python train.py --n_layer=10 --d_model=128 --n_experts=96 --experts_per_token=4 --d_expert=64 --d_shared_expert=0 --activation="squared_reglu" --moe_layers=[0, 2, 4, 6, 8] --router_score="softmax" --normalize_top_k=false --routed_scale=1.0 --balance_loss=0.00741 --balance_bias=false --init_std_router=0.0217 --lr_router=0.0017 --vocab_size=5493 --norm="rmsnorm" --norm_eps=1e-05 --tie_embeddings=false --optimizer="adamw" --lr=0.00244 --beta1=0.9 --beta2=0.99 --grad_clip=1.0 --batch_tokens=[65536, 131072, 262144] --seq_len=256 --train_tokens=567400000 --steps=3839 --dataset="wikipedia_en"
Below are experts of layer 6 (counted from 0) of a mixture-of-experts language model. Rows are named router (the router's row for the expert), gate (a neuron's input weights, with its number), up (a neuron's input weights, with its number) and show model dimensions 64-127. Each number is 500 + 25 x the weight over its row's rms, rounded and kept within 0 to 999. Numbers have three digits each.
Before each expert's rows: a language model's description of what the expert responds to. This comes from a sample of Wikipedia text that the model never trained on.

# expert 16
Description: Articles and hyphen compounds. Articles and determiners before a noun, like a, the, his, one, small, including inside hyphenated phrases like sought-a-fter, over-the-counter.
router:489491519492481529499513501455482470515515505521494478473488466477494493489511539510509465474460499547465501487476471495495507500520526490512492498494455507518527482493459481517467506501440493
gate0:495503469505465511493519508497482450538499546485464439495495448517514468535534509519525539535485512506541503450526526521494501507522522491511529509522479528489516525488532533510498483574499529
up0:508490531445480500482533523489504502498498488537519493534479531494467489499479500493484512509521485530501473521518510495474505492538513473427488478481520499494512492505497474479499519461505485
gate1:494582531529513474485520468459522479542521522491505473543484470542513501513482511485489495445500496520503473453491494509537492514480493454573490476473478473490506481549506518487523504485520517
up1:482559528527506475482512504453516491521531506476523490522487470497531498508473528507488492472499502537501476452493499510515520502483488484563486468496474490483535481538488499479527524454511531
gate2:486491479512474535508535518525509510536491534504484477529526537485484491496541506495549539532509516526518526487490493508500527434466521523475523490521482472446501491474515469489491492532499448
up2:454459499485462533497489489529531466535513495485488526550527500496498486503520478523532520523481559499506451455491475535487509476549534480549507515462515492539468509491524464493476463538545488
gate3:489539450480533529525469520512468486553531530496529457499474495511488478505547484468484479492510517512473503510497530506474497508492536517509486479551504495520481486504506481537526495477489502
up3:500506521532483501481502483502550500499495481480483517497531518533498515509439496498504515547502472504510504477511489484507513503558460499496503506475502534508495531490509567455544529508500522
gate4:486511519481476461493501477514478513487513482441519518475507524468546479503519427496520519455476491528474487476503483508497515459495529480556506449476507493519491476465502445463473519487486496
up4:495500520466477523514489482487477484460508466471505520507490487487527536523488420512525485455448456482530496438509469490526494521516501480552576495491505488452508496486520456516473530497519521
gate5:472500529487532527485495482497486533532498480535522506494530454479464501557519518520467463544462457455509466498423487526519528487428501487507497520537482488504507509502473471461477485494496506
up5:517472526504427480503494509500524462491499515475486489534477540500533524453527469457512519451533520517486525527557491496483462494567508505472513504450531505496484484505560512539510526505500472
gate6:517488529461479495455483523452459513505505471496522475498492455500496539477507521518537535492495521503489555544549459489485482485524505524514541502479533485491506511453490512521471479489486490
up6:504489521500503505500475523503500517472478459491440524500517512542507506478524518478503524471534522506515523475483484471503553507511497517502534511462494479485510492529472472542483501549475548
gate7:535530498472532514498540502498512475515528543506502470501511463473489443536488505500540469497447524545476511480496500497463488445506499466484504466483524492518507516476492537512455492512506506
up7:491483488474459522469457524516479465474494532522552543509471469499456437487510529482488548482524525444499517504515512486495521517509456499475459492541497482471455513546483514512508488532495509
gate8:470490543503515495495496513498511459521554477490523482505454461512495505458507432434536498524489498481504481514490466503523515511485484513519495508496443530506524477487506534510493514498461518
up8:537495492450510476502479484488450494546509555522482472485530508520532504473512505478468477523491487547515505480549488525474493520492477496513507499521514499527530477533465505520518463543529480
gate9:481499457490524528545485475488495491514548524509536496501475508524461469470526519487471500504510525482479562484505536483458457452551513522476468478477515509502501524458496494536526483495495455
up9:506504519475508468512509520470522546445497497507504481510466518522486509490511488534534522502465499538495471511483501458501526515458463483524526533470474572502491459458526487519510482466462523
gate10:520565501483478507543468513481491521536498504537484506540507502511503485517476541524489497486519494493473547538471470510547471525479502453483556496480503493505481501506520461491472502505504505
up10:468547491498476501494474520492511528507505502517511551469503503522531479509469543492505514490535473484479490452507516487537499538486500496461514499506497498506525503522520482484494478519519548
gate11:496507529518498546492522529505515493446497421485498540482473486487510544437521516510474465454495510481492486528514521507542533505488507514492487458467506497460519494454499509508503494492499476
up11:512510478519513450515494457500500509533510553474473498512526515498489420550483476515563498515473475508490497481506466495458476480523503480499516518497499498524473488528507514494512563508497494
gate12:543494495512496512506519498540534483493515477533539507454543483516523491457503513549515468491478576510481496532496508486482464458529470516475488499491464498502490501488490525473547544509474531
up12:537495499515495507517522513519534495491529460522521517468530484511514482462502521536495463474471565504471495528496514486483466461531460495458498491490454496485514499496508531473571548496494525
gate13:446483520576501553538491478508510489473499467485520498464510490531499525444515497511505507477514545516476500469534487524503541525518520478515502526491477538481531480526486499558499493538487549
up13:550520474462509443485492508498488530553488538484517474531482510504514456561494491492515520538482478488516504517479485488501497482515478501456525464490493494532462493472494495438500487461525464
gate14:522462529470507516435438535511513475553496482487482482498497533519477504494487512488476470520462514500523504524473510466544505471508493505534488503498505505521516509505528554495536526491483458
up14:513504477502478505487490545467495478483501500533501505545493484462501511494478540514497528516489537514485484504528479474528482524477476475506523500515506462487500537514502533556488479503514437
gate15:483505505465546478516477542477456508517463505481473499480502512524500509515525499477501457488485473530523513483508531500505490485506432479499492488510434541508559493550507470511492518556486482
up15:501497473532467513480497502520542539486513498530502486520502466492526483502526511474452516481470494527485500533522427515522548492457549520508512499476508474484488523504469513514468460518480480
gate16:510562467489496545518537494476540473512495486506542489544467528486491490537486513465466496533470489546468516485509477518533524511492475465489526507502507504473477509468520449494506468498496487
up16:517505459498442528479505488475506480490486460508481495507492474484557556494533496517463485494496494517488508519511479536460512477486514484535520479477456440501493479554487466506481504524489496
gate17:493483505451532497501533496530468546525524487473535486511506557506486499542437500474547468481483481502504504492530461495487501457453517492576466471497464492502471524481489482457450527527482511
up17:506514471529495517490484496500515481482498505515444463458496478474522473509534508526467479507506459559479498502490515523489523512554524489493513514493530523513533464499476499519545480516514496
gate18:469520518511479448538513538467521540510489506532517492463437504509512497539498501499508496503491494511453539501486490529495522522501524462458544471480487456509454528523521470501541486461489501
up18:489483474505460521496509538531529483501526455497495429463465507500500491492530507520485502502492501517495538502489498522515488480471454485489505504476489467493482529541525462457477472463493508
gate19:522522525496511454567483462506510494520507547463480450528512488474495467519524494447480524477528523564479553518464475496477500535511480480498466507458535470501485499490558495471482491486496492
up19:481515469479496455512482530537484524511485518496494525498524502518461470536515503500485470474524499528497503557469515495479481493459460469486458487476520484478469454541506504505488493485502464
gate20:475512488498548502534504442511492448522542496542527475516482463473501513546490528506485461461535493480511548448490495507491517515503503440516487479501522487527452513476519492528447460472514506
up20:507521519495499501523521497511442537541491513476492496477496494508550483496518482483503469474441453474508517521515507500472484529514535479547523468510535524503488484458515493502525537510460488
gate21:476491556556471522468495540462500445507534483529475539497531489506526513467499430524479548507497540457504483508504514502502514506505509477505451474526471522475503513497517544489479501499485498
up21:529495452434508481495506441523483534488494514518544478501518489487493483551496544462532465468486471521457512482475479509479482488514522531475528495469541464478490504505500450510523504497512538
gate22:522485512498481506472495532453510521503499428501541516495435502472523486480502504492509537450497535504514476514480479489517534504522486510512527479481478499477506474482502475488527539477540528
up22:493530481565506500487509500525545478491480497501516547497551487526474513482499509553514496555505463491501498461522489509511490492499526491455486507486499500457492499521521522526438516498491470
gate23:476512475535523476506473545488521488508508517475532547488494484499512519500439497474502445530516479467500515535542474503486528540487489506515537529452502458525553525472513482504488492509488455
up23:515478470458512479528530509515509520513500513515468491523510499464523438492553514509490516478469504532529503510534475518515520447538506517515480498457515536528454461491504472503506473500504492
gate24:476478539498498531485503481484542529543560517521480522505513482507440486520475504529468481481458453485500521462477507522480506524500506518503489508502475465444511488532542490505492473513473478
up24:481434515498505517475485471523511526531537534487468512497512483519464498541511490553457493502481483481498530455467507509448508507492518540532470514497490477454516487543519507504499460553481462
gate25:511513543498472460519506527487516482496562500491467479464505543504503500475496499509479518526472543500512507445510512521485456498479453491483523547492467479503491483567523525533483524493518471
up25:485513446491537511463493449513498518526448524512522506519517456518491491537483489490529478487518465493495490532484502494511538477539561527530473452492534515494521528433482452482484485522468524
gate26:494531506506500518497531487478493470483506489451520503483488497522507497476509454501508464509508483468540486499468514446475474507534495501493514525552489410517480524482554466497493520504514497
up26:512460472506525485498482497544520551517492505526491492521519504506483510524495511488498528485504511530469516504541492550534516495459496499522492471455533572474510462513444541503514461492482505
gate27:508507469493487514561452525498469483521500524478472496501460469481501464474536533480447526524564480480508537460487513502489531485508471463487469505522531519499464508515448476506458497483526443
up27:521527503515483498495531483499536511484451466485486467513466480525563529497525497471462554522515537469538516525494467479457474550503515476473479534492496502516524514491518499520486496480516493
gate28:535515495512440517474462497467507487497474518507497493518511479485499493469521505540493495532515486455510502492529484522490474470533490502484535542507499489497486517511503481511452518485476488
up28:533497498496558512478483500525490483475540499503490472459501458461490499525529494492459499525556489489534469483527521503470529472518490481510526516458502521531485466461468509459502526502494505
gate29:526501455505529473513427524486527508490493526544479478517514503474487472506537495487499499535481510522488480511490474532538479524490503452491502567485497516535503545456455499535494502548474485
up29:504501463563482498506497506499507474525479487515467491527516496517486503515504527554539513498506539515494545506494475535526533513516509485509524548465501497476469547467510492507514500476508508
gate30:464480500478460547501447483504498488517442549476503581490493511507448504510484483509486478468478467479496499459485496540493479476504495502527508511455506483509513495539499541502526498530497532
up30:495524476496495521511505499512528481546473495450524545466488470511469489521469498545511489460458493464497461462488505503479467532482477520526516511507471471483505485517499521460473444520503536
gate31:521509444470512519529504525503527486471515508510519468486500483492492451528529522539521515457486508489491536498447515500496492502513519508519555499473506490495481504453504525558531530509466501
up31:517538500498540464455519451538485499512484505488506473511542517539499506513498475486488490505520491517503530469538457505485521517493529455517487457532517532525503496499481495483482487497489489
gate32:532482494503477503511485451492477514473491516537481488505460476522531496515539537469461501465502466491486485460520477518505473512496499497445472559520483481518474538483556523481469496508495476
up32:475507506498508487506506557488511503526519459447525520525527531501483521474462449526549528513521518517510511540468529479501516485494491495529531445495510503482494465511463472532513492477521526
gate33:505464488498475530490500493498545485486499511526529461474503562471493458527489526514475486483487562479503543499537492496465465524521518517480508525502475507506531532507519503539534481490499484
up33:492484509538468510535455496538478475503488488486542516463525520500488517461502495510486492446521535484523525549455511487482513543498517568465493499488507514469445522509540537492548510533521509
gate34:519499526496463533488521509499517489492515484434525515485471479499518478484510508521493501458526527471487486497540504490476512480552497511508442442456476517497507503547515517482558492519521498
up34:499501496499513492523483427513527539520534508547487523487491518489469548504492458458525503513496534478497483477481498466491486469477506552467530525514510516527516491497432520509530481457481514
gate35:479494532496456523477504525478487436494463460510495482481509477487518460491524490508533477517519545501512497509498452525543514530479470499530501490519450515507533492548484532518518485493484500
up35:508519471531490464511511482490479589483479515505507496497460478500481479479518553467546554534519466471503496544490516514523479546486468479506511482460485500515466500507456500515530506463522445
gate36:528539514488515542513458531497481502540475541468503504475464500513454480482518534478517497520518514504486516511504460474508516549531526500500505468492480512487513527469470522531515516471503525
up36:478484478525494448509540502509500510462517483522470513531503491513562505496480459501489532479506492475526475516504526501484514495480469502464455496528514510478494443502527515450513479498500468
gate37:515510471516511507523513491521501475471542470512461497468504462483521512465522512528492490485465433480487479490535495496531497496473465472466514458521490488501528492509494542522485521482468420
up37:518515490528506506541517481526483482467534431499467513462473468493505501480531501538476499495469446484513461506547492491508488530473459487490494467519476507479527490502503551511477504474476461
gate38:527502479506480540484474500520510514515536507502493476518488507501492456507443521505506495533476512506492513539498497509472513509492493524538492520524519518557479537430494509520486540478464491
up38:511520529518487525484467523467501529499537482455515528498537491488565489484498517499510477487475470505491490490509480465498545518488499531475445473485498458504496522533493515492526567478485495
gate39:454493452488475529517466474502502466496514486519479518475530500546482482509452496446461490503488504495514523512494515484484519519493498514487503479507538433507522498573529471522482454479455442
up39:489474514506549469514540526477502533520507517505562517515478487471465493485491520541512550485487571514490496539497481536498485513498490510501524489504526498509475456492510480499482534519459477
gate40:514498442466529527486507437465491502524442530513514440484517471530491484512495496500505499482488524534503551482498504515493510480495508473523500521520513483463506468478471549492483511492500523
up40:511495463536444493489475508473491442519486481465474501526483461529475502490554509535471508487490525496521477508499503525507474551486495457464461531495495526485474513504518503550482500488517456
gate41:560466558511462511467493482486481494495463527482479527490478480493475482433505494497510515527499522484503503514497490453500432477518500533523500522512502512534506548509525513496454478514524547
up41:511509515498493502482493478516529470508488516489475500534491445515448459505554477482455528493518483496472520541459482416510458488524503492543494485491515490526498550457483493536483489496494484
gate42:514472474476508533500491483513479459480569508500480489480524517485513518497479517504526486497524539474493507449513538440511445513507469496486494483480463511498473496523507522495483543516502497
up42:525458496493488497507499471556497428501540472517490504514492517495498559483479502506526502472513545480512483494544484434537440505502451501487494520482490512488474533503502507487462518531492475
gate43:485490508470513521511466492501511537511525505520485489481451493467487496502523531504469533527494527470483516477492505510527490553493478478545487453520489509503526499508504474488461450500504473
up43:500510450486462507508493483516500503498503506480456496479453471467481485487501483507524465491504514473500473496506534487514519561486489553481480524501492532540502527487450459510477504455509509
gate44:461481457489524519502523481498517430520520511490488454499482496520544540495489504518537518498490515453472577467482492491483518454492531485433516501478514503496511502512508509506483472539491461
up44:546497476539442507506475514534518474510452468492489513538521474568517498527499509496503528516483512521480530505538516526492475489510459484495514536528493511506475538497576543546462512489508479
gate45:516491533508479469486459493516495510515482516481478444510548504492515498514471509440516479482482511528508523500470497476496503501466513491469506523542500499488529535481525523499477523519480551
up45:481479510508522539510509508518498501516511485515551562460476524487534495503560500534542522497503511470482497497543473493504480467551516514529490476473507486484445456492468503514535495505499487
gate46:521478501497515502496491528510483543476504494528519473448506477475465503507478519532520479462506515502495497486537540528478515551499528491536494507482509498524494439475559454489518469541461531
up46:501514500520493467489521467502505505565505501478488498483475537502553476525494525497519490581492481487494513501490456487501553510518493528498529518557471513482526521504460530511498525491471522
gate47:507478487558524515491498530452532454466464496530478532517488493485474505490455499527514563487464487508494540440550492480511512504509531493499514548502460512453505512496550504506518519501492490
up47:530508511542534496545434495485523476506500501539527499488465484490455508494460516513530544458488500514506545437541498465466489512476514494506508517473470490515487520515549489473482478488513480
gate48:493477510512491490448496472508527537551485519505496483487504509493477457514476491464500525550528451527459508551502503478495492489502531511523477498441509479514463495491493459512469516468477493
up48:495457531518525473535462519482492537465553503497468447528492508496515489512460469493523500490479447493520487531503498521491501488508509480518532462470551522502530500503522486497478541463484533
gate49:516492499554466497502496549462488481487495478507491542485518516471541476500529518436575492508492537528502517555488473503493504455486520462500500522482499491483478502521546506450485504511503522
up49:516532473552503501505500478479512469524465543522518503500466550500475484490498498527517563452519529497484520531515500498566522536447494466504521501497490481480470480464545508465498545507517502
gate50:527540500496532501459444491447486506538467469537452468497503521488508516490561528517466495530519475503533492534527508535486527507514452508535523455504491531475477478483508448471500499522496522
up50:464431503514459500523534515535500479448507516441550552496490475495493484500447480490525516467477554476476525478507495460520481482501520509493463556534493473509504501513500512513524478468500495
gate51:497497471485517476511503491490501463530483499551512515509462536505508450505499524473502523494503501533489533506504503474478469450537516461512510519453519511477481516550480481507483511469472478
up51:506522483481492505493505458504473469543489525506563520496465493513423495504523520486512490452498468541449515531528484515471497509525524499515535505497498542474466488528519534522496516480514523
gate52:473511475460514508545542515492535524515539531500485478474539494491502492503506463502519509473510486492509446487461489490472551499526497515493520474488510479538477500521439497474524522488490531
up52:470491520442497495536528498510519509527540485507477467519490518481496535519472466509506489470494517496498486498455502464485496513472491517498530538509491436471472511525486492475538546464519499
gate53:479489455517452500540451522480499483498489482486450499470487513545514476481530516486553519496499509539462502487508531493488544530527487509490495541507497560486532496500517531528485493511532510
up53:489492530510500483525510444480503490494501502517513513550485519470474530499481510523527501496531497521541500466482528500522491500510517482492432536487475480500469502501520509473501461471477514
gate54:491515520504468484551469485488538495503514502483518460459504498493526482521550483490453491480468521512474515483520470520463521495538560542527473474490474518515517487466510484481523554520492476
up54:550471469483513485496521502490465492490519535552534530508526528454493513488529513499522466521513475515509482486512502535564490456501489442442524521480514474481543476525474474488438532509498523
gate55:494513544480467493481502461510533492441507524513494538458513543495524560546494471527518523469485530536474513494519525483492487490508490533517481523575493495493514511456459447473505526478473524
up55:511536527485481493507503460485503485426478519512485549491480528482500507458503511472480475478491492558480523451528497531527494512493487498516514554498526489497522489468431495504501533535527515
gate56:500478506466491511464525568504501487515508489541487507465509513521471488511455494512525528545463506455463482530491525486480522507511478504534503560530525506513500528489451476508523539501499502
up56:506523490513523479510513562518485494493522510526479500530485464507551483506496508492496492506467549548496485504478527475512535520491455430464500464464458495494509457489482500531490466520505515
gate57:477477529538467501492481521523494497524472491461512482495529539475536527516546509444545512513471571479487557529484462462482507511512530529512491501522517481478457479512510478488505498510497466
up57:522498486471482493531493490498496483511464516489492466505530473506525475560542477472514541546530520476504505477485491532487497511488477489486482482501522475478489518481409505560476500513486481
gate58:523503465496482480531472463458495522490530539506507451475482481499499490483513531485552525504504539483476514463511477537523507522515509450462449494567502500533498501464520506482495489484489488
up58:486497491491532454502505478488486498472516510450487468458498478512536465525476491503527499490487533463492494518526473517499498540492492471510495508505488483483527511500509502506510474526486480
gate59:530514503494456536478508514478483509475454455485528530548470500508517549479520506518486548510489515509479491524501495518493498508499477478529493548528478501472503494532484500497489477513566555
up59:551555508501502482504510513483474490505537470483484515497519534485521523509491511479510461476471517521480480502540485522523520535479483504486555535506457502503483500572504470499477499472523513
gate60:456505461469465481514489521459520494540489526490517464492467483512487531506524492449519471530455521523504515479518506480506519513512498456503473493546489508495541505511476537499531482506512485
up60:495524544520484474464508462509501546508488512532471513482521519533491483515486528496524556513507461472471479488489491484576511452498518522522481496482522506524470480498506547498471528494433492
gate61:521499493482482546517509489496455509517503489502502486477523516501493476473479458533556487509505503518486470539477558481476507501516489533467484483529482514511453505515483487441504464515507548
up61:474527494531529472469477514526546495485491507492494513535493486522497507495513539460460518512525494488525546467527475533537484498483486485534484528482516468497545501512515528555488517488500466
gate62:513475473492528532475508489497480513524484511506510458516529511540520489533495517469525488462465511534516510532498497487510463459512553479511487505477514527516478497485493533500508476515456451
up62:508460500469483507482431505509463518440505512515505517477517521468517495504492500499515520525492511446500494460485507441463500474513488547503497521516491475528498506493494486497505550520532557
gate63:499535473483520486522494469507523521546488512529492481512473497500479483532522529456496519486493459510486537576477481514533479524461484518498496473475538525511448499493513492493479518502476483
up63:515505517517541465501532481486439481470506492510461487472534487511530518466502499557467511530463503513513488446517502499503542470527519516509496494526543493500504490515461514510511532495475523